Experts of a small language model.
Experts: 80 experts in each of 12 layers, 64 SwiGLU neurons an expert, 4 picks a token, a sigmoid router.
Below are experts of layer 4 (counted from 0) of a mixture-of-experts language model. Rows are named router (the router's row for the expert), gate (a neuron's input weights, with its number), up (a neuron's input weights, with its number) and show model dimensions 0-255. Each number is 128 + 32 x the weight over its row's rms, rounded and kept within 0 to 255. Numbers have three digits each.
Before each expert's rows: a language model's description of what the expert responds to. This comes from a sample of Wikipedia text that the model never trained on.

# expert 19
Description: Head nouns right after the, a or his in running prose, such as film, album, project, details, building, plus him.
router:108133132146112126137121165121153159145088157091164157102105129137150108166118146123125128145102144119157161127138175151101122119121167085043126100150139099136180188131169166128083086156110115146081138131106175083111093115125163066100132114112141060101126134058085117139146186191117069115120164119139171088131099115107114172158098074164131146127189103168131163170178156148087152153122115192159098136100120081102137105115126104145151126062166041126081102156142126057115157117137133165082041100125110138178184128149076169189176106089134125096118111188129108145103108102120091122163112138111137150123160108135107132145111095150136105111153149174117106164052146159117130114174069153129188143126111143095063154166171176171136199121199141186115164098114148132123159182075097
gate0:128117137113111125135190072143106120141110115107129175154101081147127130176062131152133080129122109144159231178118146162134146074123118055112166110135162142113062193139129094096094126112113126098128137161170171153170000062149123131142161190157128187138118088192119148143125114070148133124173149130138127160114113143128148126124148093125126155143093178101139113171180136097114118158099066143159162077132139119145101071149120197168130135149145078086101125122153129139160059110105062170090157106123139152048122103157103130156169089114178125111171122101141111155140118152075139124090124119054124141116159129193139149189072147136073116107154139157133152116097166112100104138121088184184161114152132163089128156080086168092131132122135105157156111090093162135139130145104102
up0:107101118120122130159082111092141178092152128177139144170135152142087161116128120138160097158074131093161140122106158142117176199151137113153104163142130116166160122148067149158128117133191156114116160168161093094153149151099123125111099093185111078143117140102182162072095113146156087077163110148177099148134172157096041116110160143105085110052154161006156172114120034173098138154136123134102130147156174166148129082135102110146094146110169099143126144142130101116122166116145081120109149089095130149106070121177162085091122163096149177144161143117189148138148102125130116119113134112185160185122122118103157078091123120158160132095087136125188123132184119122127130057150195135091092150173100117122210141177125049107162123165130131068162188156116101128091111107120130
gate1:129182071092154150080103129146105187118109138071155149140168204095174101147118068127094156150177130147124125149193119090103075168091135150124138160128085194114148167201069127118161165103171081137130099163150122137122134155116166043110129106136112142123188162102151120188142151216124142101174104131137101121091087187123104098105125077155154131145139068116031181189117144136166134153084072109114152102162173169100107132095177137117144077085079092143068100150189168167074169098099114128139091148085132157140085122080076137098139115200119136131153122137138082136133143164063140064131137144122083136145151163137099098140144098103123103090126129134128103111120135125134153131141145139154148118143092161075115090103143156113119118115126202107144165101124126137128139094139174
up1:112175054144107113130158114122039165101155154109110119090065114188199174121138134116138111131161125184161169139121165140117122162120142123131148071168068089156141141126112157084131105107108134090121165092153095127144143140109162186204126111143086160120178136141108090227124179116175093125087115153135118140169128152117083162125173098106101112153097149164178154179136135138093101173078076140153115104134153128143136158078168149112137143133180057116128130099119110148164131175125202118106164139120149155095105114138108134154080128089123209156174093119135137147129048108071132150058170147112164122111113112076107089098130157166113107102164155098074142113087080079093140134092123142164115072137124087143098158064134095131155098127073166179080112118121122134113152166188110
gate2:112168153112137183141097107115132127152164141144149099104138144131132119096074162179124153138174141164140108117113126118149098100118119065095146156124110138138118177151143168068142116166171162095116231112127111129177129061149114150157131148089151146152116142168116127127177109175138184092153126109178097109104156114151123135153089121154094112174103134074127130123131121128121162136184068108123166133150103176141116145190093125167106124098166092101204200164088130138142158173152140137094169126093178177137094127135191141099135044087159124129144165136119122146090063183095094094092122114089078129141200073124158160195118111119183182109103123125096085106119150174039093108168136123157088144116185070047193117125099129155136169085110119129084161159085121135131174137137124
up2:186135052074115170089155118097091068143157167183185132104149110153107113073100129146112120148091139142145173120070128157107114121142126114096171140105142082127143100117112099120163122095128148119150154159126168129101169145155122093115155129168119165135115080099184160140172180086131121168148173134095132154147105127153123142101124095150131153092100123156083093183155111129158146168113117162153094107158123083118104093211105100188154133042101140087096090117086160132146160125121136082139149170122141141150107159111097149132223146166119123067143142128083165214144106179092088119153181160106154147113136136138141181149128128090123139146129139116078113241122157177138163135147084176142223120059178129088119099146125108089162096116090149189136120088091178171139113136133099
gate3:112097122115088146125157154156085163135099129077164166041115130111147150063171111132102155109146178134110173118126110125152088140138133130079161140185151111158138130117187116145100076114053067167135120152179116085134080138108135145144109143095143126098177154164086100130124193086105122140144114132130150140115131113132076103119123035163112173151154086168111151138095107182028050100069108107095157039115144112132189139074102136211120121116163130112131189153136127159134156149129102202136084117098092128100097139120138124115103141125121124105117065175149114159110176159103121092081135126069139150161117124157174170129120126128122120140147108153088154147083100080132101136124100180144142099101147175117060112152160057109059162130183154151123119157145129086161114168124087
up3:113076110066145126137129109118149153073143163092116094137154173140109136108118101162147149125147048145145119099178153102084094067099136150127159142100114092113123088178176176076111041127060152146114120117209155149120066160099173136092115127133120165131179086167090104181107121156134059138122111135143174112142112150104132081100139087103133184136155118123153122103167142074114125157161175147103138131171104127180106132091127149116061145186186157124125192146153099111167091152111190133099145141151117093096139135163158044124155123139131114152158127104132076098137178112116181073154084094190205091125164177106120151144141104172112108130116182142159162091129161130109125057112164074152147164115084116175112101091142108125125092144141129135152097133090112205075109107163144

# expert 24
Description: Whole-word nouns and participles after articles or auxiliaries, such as year, time, week, money, recorded, built, published.
router:151190150174119138109055091092161145135073138161167155144093136107159108138127121175110168143140123112126175136166151166163111143094146098084115188135146130164159173155121093203107171105094084154055133118135160100126105134098119058142143105087108095139078112097131121179110070169116120115176169081098109099114078129113100096113111093127136142159123092103124160161150110106201131139087131143119141146115197121087115083132123138125159115138159107179135136173150078144080166088127099149108050090061119144167109125147073139086089115161117081089127106147151108156081128079139116092153120133179110157101146108172134171104079143149084103114096175138061131238092148158122122105124111133081173113132102113099113102117075140098194169076191167126073152095082105146112118082135108
gate0:136125085148089084070107140172105153101102084101127164120128140131114128134073137152139097104177058094112164141096134163146073137147153074116172122183099139175119115168099098136067108092149177134172150167085195112092074126176123075125135125074132092100161121128156175098120120115101096185108159156073146082149176119135149134123129112165106153168102120193080154103171090078161108112119132141164144082155165097153160117181118099142119108135148095160106104077129124158184133120167147173151102204125122077099143163060141164127106139130138131118138152048144123125123146166097104071077101153135149175078149105188097104157073128128191118108122127171124178172103125157106169145187042199145192109103118131125123137131090087136114143090172120162109173097161127113118177104103124
up0:138082114146113170147110100168155114114135133152132110062170128111091143154113115100148131111180140132080165115163167143159135095175119083122135116129105104129118225084095086146114118156181119173179196138201145088044084083148111179103170172143074074159190151112138106101148119117110144106127123135087124176138130122106129109063099118126121161080127139130136110161186126121158083152160138159109146081119157115130173185088105115109085184163147136176128150189101151123086139070164139176084137108128084103176191135102119124141167115176078149132146130104162118118132125110094118084164038196177132151113104094139144105122103195113134176097090203161114138143073174156163143150094113108158088111117135126116105099162100094077092079101173124128124158153129137088144148083164154
gate1:135129193106122127125134145177147170195130065104132175132152134114118093108082128124103073148215138145113131073128158174173150114178130123175148137169177139088161111116087124126156139082095136112122093100193093131155145119112130148092171172159152147105139089104191149121140158130137145142101154097106174105091092122159150113120126121112149128163177098068134102140132196157169147049056166154168117109119134116126107105181140105082154037095136089162147154177105109110124112155180142136129103136112140093176158144099102175121157095159180179166175112127136087131199130046131148097091111164125127163075130106074095114113130104056107160087142142181093184103118193115146116109133109180141113174126164099204139118143063110138093131149134101083133143107118127138158161139145186
up1:203130114160157108133169142120110164161087130078121164107175082092169191099173063122210092175117113142175160164135113145085096071197183115142120143102168144178106118124127115144148083164102108203129099111162130086144116118127159100143115138086158191057133123151171158121124152113116100124120129106126065164118136116123046140113087119187100104105121136128105133135149181101164121095146057097102127091154154154123178148169112102123114112161152125049157141180232092093087133082161131142115081176121103086149155160146133132147080073126104099125156127138143104118128112124159143131110141170134156139107158127082136089118175097152122124106151167139121154143101165173146100113113082160143108117102157102099070118148045065116114161118096080099141198125122132079160080159109125
gate2:124226137148135125122090114118138060143138161181192108161098140080154111122170106155094162182097148178049108092084117118124124124151158136104105122122113124151115116113126151163080155157098082154149105110094143170137106144135132106077134106125141122096110175124120128048117076138054128135063115111153069142128136087097153094123149214123167127087114127110127150107104113144145106155107146132144149138141147103036128114163121100100185148109209178132172167113104150098131122086129063072160082119041059168114117133118099120116103153159142137122146095151187168140155106136081173085142132104121111170154123112107100109065155144148099133131102172132125062226146113081141133099098171126081197129145134150122116094134119148049176079105118117132120138089105096108121103104103149
up2:150133113128077095127092173139158135114162100141122183144069126114169126115122106128105130185125138170093104146137124136138119136099145104123150135181098130132105230114123126179126107130110105194174156107131180162123125135131101069164094110113078093125146168197134072110120066148123162141121168086133155168155129088058145125095154105159156178173139104098142153110115127088167065130103128141122145079147057152021142073106146220127099125067098159177101150094166192135103169173091137112134149171128045126135162104138170121181099108146121146129129158162166140154095105083141113112141145158170129130121167111136164129099160127157110157150108121156151151081094159055117121079131114131199148142087132139183154128078137115192113210109104150147108125154136109064154148124132107
gate3:088102129107104160064159150126206128106127181148136106114110110148139162077164138132090154135088076097156114124152143079204107094168141111107133137172127139166128120074081050087068125161171118117087052095144130089170201178084121133132102149137120123151144163075102096083116126133066122160159151125128097077124095122149096127152145145127172142157098191107130143145144146147146108163168142173073139058170158133085117137120146166167218101098168138087096150129135187110075172151145155148099116136124091082118188048159109158149120099124128106109128104172130086093178099080154116115090114125134169135142133122119172079126134107139132151159151100108125195163082146140117169141157119151139184162164203102092161152165130124061129103149110181136128159137158099126137134170140069
up3:097087118104142160133178152123109110092145122093148151151111126144153198154057116129117118153137149103090069167180152130116095103084106096150104096102101174164114161140128187118126155094164162077121125131135116168168152089158146126101138123147176114113150167087113167089119159167056138170124068147152138129150154164164115154100159140089173097100097161098106136103145139168124138121131126148161116060133120163134084103158092138100119144118157145129149116085174115120142103151113142142118051133137065104180181107132077127107119120145159168108188117143166099108107038181073172159101128151156209129115116164113143136174171119142128148075113092144157139104122164078182146085162162084180156137100161167120085139121192137139153146147031104185116185121115124167109241177154127

# expert 39
Description: Later pieces of personal and foreign names, often in sports tables, e.g. Hughson, Ickx, Tavakkolian, Evert, Würzburger.
router:136091138126130085095183107149094119148090146145089046137143127119136112090093104123141088124133154154172105127135151129133037110115148102117166189173078081123091078068114168171098140108110123120162154155120123162154158160077146169114150115166103156139150146091059170104117183157084173132088146111110155117121085147133092120129118119132158124113150070125145120165125185167055106138148116116111137086138068105119100095152159123097171117152112152073123060147119126099070171226124117238166148117083101108095142209144158112109102110183120043124132121095122139167123062166149113135188123092125152095141098130206113133143175120083107134086096131161104140102088084114142119091145126103116154163122126106143092144138145073099088114072121108105161089151148112143098172142103163
gate0:211127106082133104120137129123108108131126095164064161170162147117188132098103104120172057108087127147128107127125133121135116128152090109158139133101092132131122161072097150116163095179175097122109155141126121144125155163133127125085122178151159081082143096072082132146071113091085111148078142139138109113135109132139116110174093136103183198141181121049068126135104085120170129153146163113131139128152162165136111129129108140135095126178088164142128106123116094124067146207131145127192154137115094120109160171154102183086173154107150144145102121124136106136048113126160137148241150147057075143143136131128155105117103171177138104140127176140137199043134125118137092121131147080113139138121126065115124088102118175068086072101122180189189126115162074091166164116122183
up0:137138133122147148124187061130093079129142102123111152127083165113136082142167160140093090196135124112117150150132151134123083128160082166054140129147145140173192124138145095094085148135155072165158106187113124004129116126107153100115136164123126203151111130141145100098140138111142106154127173097204128184071121178131133151122093133155124081108146081142111115154169143095097099083135090139162134155090148095073070184158130162103142207120143110123143087131104140137125102188119134144129167128085151151068169122164096116150125110136126166089109137086140174177085144103106105143082106124140063204112125088150184172127148093068132079101150081152113197103125071120100085131131089141111114138112152119170136124139137127121119174151110104156048118125128216155109151144151182
gate1:117129160223079111132123131144150154124150195110174125174101145130058136161096146166169128111102162140061083139154208123113178132134135164099174158145118137108113114141134116176100174088155148133124158160162155181132165111120141127207127168129132142186159115153099079142142170082102100078130126127103098140100145177103107069096109112127174108148095162132079118089153136176143123132131131167165097149166157125197113167115121162137118137155132104124128122186133133103103171158135168143069148098144129123056126159097062128106133115142113178065196152148122097166122089088113123164102082124115131163143152098197175109169131121155118097070095099137036186141089111106145096101105112095116125142119195104119099079094162150080099077132059180152113159152073153105126132121083111
up1:116176138115071107125118064153137182139122113115055135131145107098136153139140120109151094118072158114121166152163166122113080134126123138157168087112100137105149164092117122165169086105117099103079145189136089231126090086150134175133146123134130150153135074122123151112144165130091102084127120137093176090118160176112080177160101132128083107196071109148114152073115123167106191131108141132175114128162147142206158149152107131105118100131154210121084165081170200172088108128163128119171108130132162112166183124124096096124106191172144116116126160124109152119170166121128197082145110131127191108092123100169116083148150210098115117095121153126098125105184072143107141134084072145104093091145119144153180158056176156170129168124101114131128124157068134138140177149195145
gate2:071116121124064112106116139130095137142144140120122097085171141095136108154150143181092126140115090135186118075181091129125166140115073118101109154097081069135115136114177150112132122135173156086108196120179110129120161084193135142136121108081144057150153135141198130098127149121075174109090150099145127120079109126063151115167154118142179151139167122142141144065110077106173119152170124137133170136100133137168124135136142046099156090112158117133127151149088121149138191176085106198112097100130134197143155158076110131204100088125197062118143070141103072086140161178121153117135106124175117106154127116155160115120084139085092135033100142148150134127123153131085083129146120133116110185159152139039170086102126079137107071130139178155103165145129129153163086108182125
up2:121166077118121086097172113093098070149076076147155104089092137132129131170144113133130115130134204056112159130157148136124159131149140138139117114118098165173115098179100163146131146147142106116141138164135136116136092137142118181106081180125107136124113167151104108118092145200126131195124146142132147093134143124095096055173134155122113094151213210132112118131130198093179151141118133155114115167087142099053107151141112173126119134140119114227150118174073131126064131145137168135063131155152094119146196093135141128111165106131162107079108140063066133103139063129093133179176141070130140164155174116154147140155085147105108086185098130108096143209185132173148097159096106102083098118096115089102158109087100134122154146164171143129147114073179157090121174188116115
gate3:111153148183067125129162050181077111121140101133170123104128086159112137179129168087155157068180121135144183135082129100150107036097096120145079092143099142161111136104088211119113080160169151104125144135167113088164153114113202165133167134117118110113148164106147140109139171137137122097136066128075164077126154129108125170161182074109140139117110114085158198192087098136111150161161100123081165121155138089142082116075096082187144107133164151146177098161112100157104157150161122174214095140180123155107118151139100169132158105082148092096144187097127120127142158196089107112130109119168131136183143119126080101161103133146143181072140095147139115122129090154121128131112092095096094161140136103095068088071133145113123168179137076142154125122088085142125081135171114
up3:135202133125101109201095120121040107106085111145119164126073158119145127118154075159177135146172133148097139060162110111094150095107145133189162130148143160082123135145147156138142154085120103057097129149093109108128155053119134132156166115121082135088146084133216110125091125131130120155173173126166123159154134125109152132147165132174090151116162222077076179136129160114083121103161131151114138119180123101160176084127109181123094103182056149092135123129125110104148092090110071126181128094048148149104091142130100135152080122148147137192119117059126096095127141151084111156139202129113174152173160122119165122101159108162121110174158114148167130115186068108144106135096184135121121173102051120150106127146093134126076129130094143135101114142199154162131138112143191

# expert 5
Description: Short consonant-heavy word pieces inside foreign names and rare words, such as us in Markus, c, k, ir, uck in Truck.
router:089117124108113114109144113125063143118140148087075114105109162124108143133131132122155113072089047156168175102120172100095125123095143142150110143185098108148118086091103172126120104106145180105138135165155106133108132156115209195118152110102130180132166113112087153049130156127053139105141163144194164116086076190155097155165165078127161109153173076097077145119122113128090176100100134145090184080070108099105069114116119151111167129127138189148126141153111163086112102199102154129155090110102114156066166177113155152102124152114137147136099126099096105171121157120127139150119114107103140128180094223103133134124155124171086136144160064101068171118059175133097157140193141091161115146166054116133068109142182148086099110098120158104121122154101105079159126113094130
gate0:066098096098168102167120108178095131111056097106065086103127120142107116143075069180179132192089072148155145153108106094136118165136105139163081106074109155089100111117126089123154122118130082129158153120168133035179072154128137163082125115085163095099121094125106099130090117125096136132143035125140139124082169136130084133155126173140119095058130123131123150159022142123095113152135150110098143161139114167208032145096092159085152146116146137122153139128143118117115127198122085065186145055115113123111165127074158142122150148113105105191112221099167124143111117121118077109130066128159143121143178113116137138142131078125128158114118112145116122089096163112147154095167090120163130192129160116111135125165170120114117121132138142170067160073103135118121115096116110
up0:134132121158182123126126069154077140059123076173114130063102100145106081152135099131087119090114107098087175080132135100142083167055110145165119110113134120123124157128131210111148109125154164109135041171139102082128103133095132161111163139147125145174127134106089137156096111114130121121204117117204129082031195144172069120122146107156174203132197138155144161094084158105110131136134121071101123138152107169176100128108114164150105179102172111158131139098123061135128084121175203153124114117121144134167147136145122080142097177081164110136164135114099137111121111101174178159160146129108075154126171187133081118091120143121096199096132143109134147092137112143111122154119160091130130115127100120154100102140152118148146249137088140089151076102122143106163131148179093
gate1:115121197124136133087126120046112068130114135144138108176065111039174064076082152136136138141142115119179087083109156160098160101117106142101172121136105122145153093108106104119137139106112106076114161129149150138124143177150110090135172098055108106129120115091083079149159094155138183137138137079141213100115105127091121130119141162120169135174131190108112137081126135154059111149134162156106133100162110153101165074135094134160139123083115107150193185136167188033050187111124134165132138102096074080122163098172115174121120148123156095072148144069150130090104095182112101104132131161142081133162133071150080146154109116145125117083103083119122073155086143118149104093134130112127136180108116179108053190106129124122154128119082088116118071115132142134115142129077143
up1:149117125111168098091165149085087081152090149139068139134149192140135175125146158118113156122145092136168141109095133110140113155128152136115159158103130175135148188169168099211071195140120138154151162178105115147135139129149148130118158104117111130150082102137154146103132073155131142113087139051107100112078121174125088112091078104132077116152107079111096110161135074132126087107124160138128116119141132091119120105117148106077043135140083126088116144121129138058143132186134095059177116138097119137206138132147148183171099108120086188046104170162152093178058174126161150135111136144089143138093113120111151136143117144118116183102172121196063078153141149123079129174137128191108131103139099187081105163124167188170130124115102095054128142136057162152152127075114166
gate2:083094114160073146157147101110155175183133149141085103208173127192135136095063153152107107131109144155129155086176144128099100189173142119150163174030084148128142051089080154150133135084118112148142117110202167126103132056174144121167147132113125133086102121152122129134094122167109133116091070105136109157153111135122132154047116132099154168120136169160195125120162140055090120126132135149110090135162118154113142128155099093119170164147110167142139179170120105132118152148161092115081101101087122113075113154086114160076105076180158098091142119122118148144131020114157161117181079119136129124189116164111183123111091121091142115164088144075110149108106079117114097126123145119079092119186134073153168175158168121127155166173135109163104164158090108160158136167124147
up2:090154107137125127109110122097177138114056180154137140188180130089062163144087116121128067116074113131161178110090163130080182166146165153204158112145132146136019082097158097174156132109152170127101149147179058108124141186142125137175119136160085176142155123125156103126107138149108133121108164130150112159158082167142122140090168044108167176130115153132161155083134166090150113136046094103121131184129090103062102106075133125150095103083077113122185119141047092070128195140156106138094115150166178071110142108136100183123109144132093113181134131126107102159102142139099165143133104149140127103180165154143151144147143151130116118133067098125103080126101094143139123104160157050158081155095140114167098171124131101130102124112132109141109098130171170164164161118125164
gate3:135090113087139071149154115171101102062127128158082151079099117163093121109150090162148088109130110091147112079147153120143158140106120079139116086107128089078110119134158137094118128093185160135107206113174164084102136133122133163078094144097127139123174190122133103110093157154089126080153114083138128109124180143142158116127127093126108107158108060103083153107133124112129130129145096117126102057110100176137093110151112170177174129137122200095082124066065086090126057186160145126106173109131109134136129116142150148144174178126142119120133114089169104137111114084140153157125117116156174163171145160117136156107159123155137207079165115114160113038144131114082092147180140129124203118147186066188209141154174106191083132142127160152189114185133142112185093119188134
up3:119104148092125119140126132102158141109164086156153118151122164102151094117150163179161069097101114118086152143198154101117118129134086115112156136159069111203201150124150099168110121120150116161126153102133178166169095071148088255064122108101155109129069038187127105092136150096133144131171116123119120176121136129092147131086137120118140083120118152112148123150113081160134072104129100147113053120133091140146152126162045078142079130098103122091198130129096138075106077143172128131064210122074137147138093161170124117130125081120090140184142128115117146084123130122140102135143106099177133091110200156153144108112079103093169087074152115113151079074101074164118127164127165105098143130107067137111183143097167158117132092177122112105105169129131135128148123120148097

# expert 45
Description: Common nouns after the, a or his, naming people's roles or activities: member, player, son, coach, work, team, career.
router:166201113156144094143055144148178132083118124146124111134151114110135159171115149175123132128143130141120132104112132122131136157125109113079099125123130106174129183163140093152132151125090066156086163175139163090095126177153124075129082105138197071096111168119163075133114052158160120098097104091103118129128087098106080122158077088110151132141072067139072167138130112080144154143145129134074150173152104153088119130104190098092164086135187155152080129141190115118079198115140129172108055115114094134178175089104060206103114143136137127127180089150125120102163116082142165107110179132166111157125177123147110164130109149153070105122122155197105084197059098121118135119130114105118167156137093106075087161138123159082189164136140140123089153139093070153140159147140087
gate0:129110106128119155147135158168125089105120073123148173224102113082116082086145157193129165083082133115118146188104092104143171145056122093152103100131161187093129154124175151077125064114087143121122110171174142088113158098153137123173134092132103121144158074150156059128095170152097136128133087125167164111083171089089134127135122011142141136172135169087146081134132071127131094123085093111142107135100118070126123134148115076163188174108144118050106104158094165134125172133145125155201153142155087156080126108169158104161099105171162135149091135153121131164120140137130150142104123096105161169112131142129124165096093139123120128072193106111157191120146120106102166120194156136160213102070147153102100084111150105139086105101153173136183113163101106127129110154121093
up0:142134111070193081205120132144117056109151144119081120066162128141146145128111109165141044104081074114122182137117149113175107089141072153084130172106153177135171124151139074094097161159104127148158133090144186096157142141107098126145104138147111114165148167101129253116104121099181136143114117130094064126161090121090098085076140214092082117152105155094111062158211162124127101090177120130095182160169117156171089104165084116085129086165165117127134105134109128126109098158164119115131148151118107131155144086113096106119137117148144112131115100149117095172126101056138123069173154073139166171113174073123120129132095109096133111137079117123164056110047138120155129081146098179142120162132167135145153085127123105149130169097145124123143106137133148176135138098136154
gate1:101157174110146157147149080109116142104143107135161139170157180121127137189161084154114153136150142162148091135154169165122100143095137099118159177143106110092121156084122101135126129088171083151200189176050095131148079147188123089145177069143177112122159164082107088103109150178129162087105113101138121081140143111115142143124141065129132143159145160090134149107086125150167192156095111143141072196121193102112103167117164126071129131147158218125144108145127106173132144113097120143110106080184106117159085058099132155145104140178133130035144118074158123131182120134157105155128151145116149129170142070146183126102140089164106076121115080104096115217159126148087124151071103171068172133128120104126110055164092135127149146151118128118116131105136121065181170110089130
up1:155117077073083106112123117103131144175170149125146158141132101173147120132112177062151131057167078140140130171188101123115088097144196123159158092158130086118175175113097137120169105093159163153074138161125082089124121108169094157133142144174137111114083166059146117166134144100176113142176157135102113128133024177096093154127106062121145158126133095164130109176198148180081110067103072127118074131119139142134100127113082132135160126105109046120130171113119060173164136042102096087115128129149149084090050145105102108188143099108120143104138117125103154119093115123151129127142150097148084118187143121139115169174122115123098130103105063121117123106124152108123109153155038122158127157124178120126121138128108115142146114065142075105059099111116123185145105077168132
gate2:117113120129154184184093198158179122079119162129165070113117127103122159103142131108132125098129135103118097103105101137130055128138162145112162085140141138183174159144156134119145163128081198160090122135134162172116149063110122028102097147121112135130099142095113137141134127147169056122138105140131117142126164199138104151153093108166136135124092097111120129119127143143085115138106132039127149179087060155170126160158131119156098159127186112182112122170163099139109183141153113153194112091143112117149133123155096145134100137093164134131143131211126103101104115124162068143175120107178204105064161126126081152138203086160108078053114140127099131039115127145056083156107153070075096160194088154150141153146119141141152075148154134123099100122164138149105115146085102
up2:096089141119161101118130189109127095141141116096040108179080160132115115129171119166143133133135092132089097164130123151197105115107205148108135150137122123185134127148142163138085135155130161120058130138114156121087131107107077135131087113068166062143120125107072133155129095121084141097171086133188111092119155123136064131106065071131127085120143125130043129108089087123171109095129164102129134127129145102152183135179097118119140086173171141094164118203133082054090121131114165150138093152119110236162157160139096136103136163159111125088150155076073097108149124158149069155086127114096164128110076119145152132087149124186153134115101087053138108083208148127077065113070173139137111103067119138107095091127140130161136074147129150140128125164102157130167126149126113
gate3:116182111158165136126113158094097152104142114144180209128124101072135098181185121150134163132123116078132091121148145147141128111121138161049113059129130130133164164120164160133115142166066103140130145099151128081194163145122092108113138127112135200145060147119147137152122091204135138117158153115129076156050133078113144198166136133124115186140170135130063151138099069161161130098123135131140078160148134185076116183147147107086118135151128127116107151128153105128140128067083130140076057179173106135089117123079037086142117117136104140128112092090121128111157178123159196143096134126156150138209168124133102186136130118143136143156133168078164161167105146086173129169121129042073161138149142144148124107132087183139190148124132121105164103139070142112089115169098147
up3:143184125122180155155116135171129065134071135160144121126158113170127115150114110117120108130131099154122103172107083137172142202070147153154081145148187166102153095123151124147082125120133138139139060142101072096180184135125181061127075130121199179113165099126101122167141076132204133111152092152118116126117116071130084096095140118070114158139102216110101117183100141125171130081163161110203105121168123146105197125119142138114107153122106128153169166073114150159154127173139149117138073124124092101136054121163194120079134102078149160168142086125137106138136119140156150119157108110073168122111142080105075179153141125106159095093187106102098156161115162155114142029103139123095123091182111130146154081101083099128151167125125175078134092088065114125137133146126114

# expert 1
Description: Short letter pieces at the start or middle of split words, such as en in enjoyably, lob-b-ied, Fl-ens-burg.
router:111173125153113131097138135100119160127113128121140061153114131083170081113127113168143179114090120124149180137120164169085089109073118148086154195108115080171130141118110190149047137096133181125161141140108130173106104106100113113116116141135132116126149115118125155137171158140112177137105119104147120136120033154111103129135142095098169137161094093106081112161112045137167116171112156165148165108066128082066149133167164127064121125108104089147180100176082086121078165130109103162153044090087147139166106083139129156080153111110080116057148112092166092146112095112104090117137094126136085132098109097146132170166114128141115132087105180173073121116120179188186139084207115144077128093137141116086019138119129137113146148069121137175131137084069110127114116141079132
gate0:148100128120151165166161174111105179139071137121190209137046111148097130113057195108102105142122186195119185093165127106111055113189089111129087073155151105151107084157141131160134125144094132122130218158124154124131135109144170127140088064127140146098162110187046152152129132136130133127118130140068167149114159057149064160132159143143105114133089140096148146126157105122110118114117161176087093186122202148129123055141192130124112105110102110161130162139163085120118220093110126156172135134126090165142126196142141090144121147096111141043146129115139103126136068153165109154129138142158108074104185170130118133100135134154174131066136154113132142107081132157063155109147145102156142128100109083116144096123125147126066115139125143144118109145100127149116097179156170
up0:109100135154181103112129158168126139112163140120135172123065149139173155120177138142154143141134156108186188114161104118134152076126128158090128197119117066162078112105135132151133183117147110134117158108144135100141107094089116163104139123115177200169058090107139153127097191104047159124148157110133117106105130093116125132119130123176128098162091127062064095108148132167091169117114076098174133112088109143146187070089093194141134090086121053099162096135119144099063153155116131206187098116044117124121145103187083069112138136155116123108162107064105120140114196109101137135159171131100102103123106152140113147102137100126139107158153093156131089058135103086083132165139096181137153138116176122131147148138177121165109148068138115162115088158105139126078143165174044
gate1:099090120069162157087131104088152153094160113152117126156148103118165175111154151093183111160111086091110091113131077172141172128243128146144107127141133141121139116115170154096152150157111127119078126171139132136163130133137118131042116107127111093107134115115129149104114120122106115093113124111091137107087177123149143135082099119083104087089107098145061143154205153125098087101103122180104119172109187123136136131099136134156177093124087154172069165138172113139158164123142083136115101169146045158164118078092136119110089099139141178152180140082122103116097169104085197214135090156120076089081194152070126165143107113145118091055069166083086118157080100129090136140109109088112087151153164150113141134139087157103114104105091142124101176137072084159064106122128068
up1:111130128093129114081085091152139068101122121142091130098134138120135163119109106062193098089152135085162117127135136115126180120126154115113144087071144055067149138115139221110111135121142133077104118136148130142156124129154142195114118183158099116126139135146145182121138161108113109110105119095135186148122210216115093139101105149103113134163202127155076076090173140121104162057103173090114129135131138116103082106160087115112150167124098142085097164127112077159140045114121175077110113175135147118099126125145091096146118154079145138177134111129075113165172135089124151075092082050052116171109120125156221188173158183123104093153124138122085112105155143186101093138106118104146152103105126139126163161087172152091117120120110115081190130118148133061135149148125093
gate2:141139105074147114096108190085076112067153130076120134147129089152110127149136059146175104141132143184116103084130091135144182084076124172138111099111158081100103110105168120117074140109157121175178150136096095127082089125119100115129088078154156117100141122178111202139108124126161100108147115088100198090153114125111080165136150181113214168119078127050099111146137110114145093131107137095105078164059168132140151141179104128086101158119127161143125101136172165116082160113130158175129125119099132119122078163096126160153141146165178088028155092123180151105122137117110159139193163174079159144124165107112151156105129166180089103103086116144159085092075121166110113152128166136123191139120133072126143180092111109111118117094090124113186105118123103112086056068138162
up2:197106176109102172157176126136103145156109079141065127088119137146147148154151170118120142128151141133097139119133111106148141105124122163102165125132121118197179128098134092216169118175104140126125132122143117079105137129102137086118162127110110151140139135129106150110062153141119100129124087134117188147138131104158136147160083082162121117148128116090150035175142190108144175141143117145118112043103074132135131173150134147123146119155133095084174137182154130108118033096080159183093061128122155162119130145124091123162167200186091083102144117135124105116162075096091120119154108119141142156218106158161079164144115112097125111106115208160074186143091101071095149161125146128116177079106151131101078167066145121116128127186134108111109193079200161166127184169133132
gate3:100219159143092097092108136134184138147151133144116176172056096097136110171147098104120122107141160093099116154150162092126121074155081121046103105135122105151104128126157137094144159051085111176102128085139141136135064126118096174147155181150131061143115164105080105122132122118091189113175166148145126078078113195073126168139121119125179143133143174173121168145089071140167165160117098107131101134184110122118155123125145203129146149142138101073165121188139108154114131121149099116070144086096116140106112123142076193141152064131175165112100152142103027074105145168122162089144142116161190092142102121176153113129060112119078099134109174138179078130156108145134109122104141148171174158120119141192132159178100142152113151098111126117067096122139179144163129136138147
up3:107094175148105120146111148085083130146114095156133130172090142108124181114077118110163187123188133112122138148098170088151127133119159181101140119077152128112127131218131194133141093084110213131065072155098105139133119126108164194089198124111137134203153075146163152139161209124182118102094109159143164101136177166098157128114144087166113084084021173092138111126106152128107137125108179120142137111139166123134117201120154103131174162140095123141156114107127107126140087149159199150142110102139114135148172085171130075170146158140120139176119100116152106092143133154123152173103064128134176134114112171089168123127115111133168139133158092116196176126191154151110078119118116055097186162147106125140130157060141125121127141157146122141140112141077115150115149206113172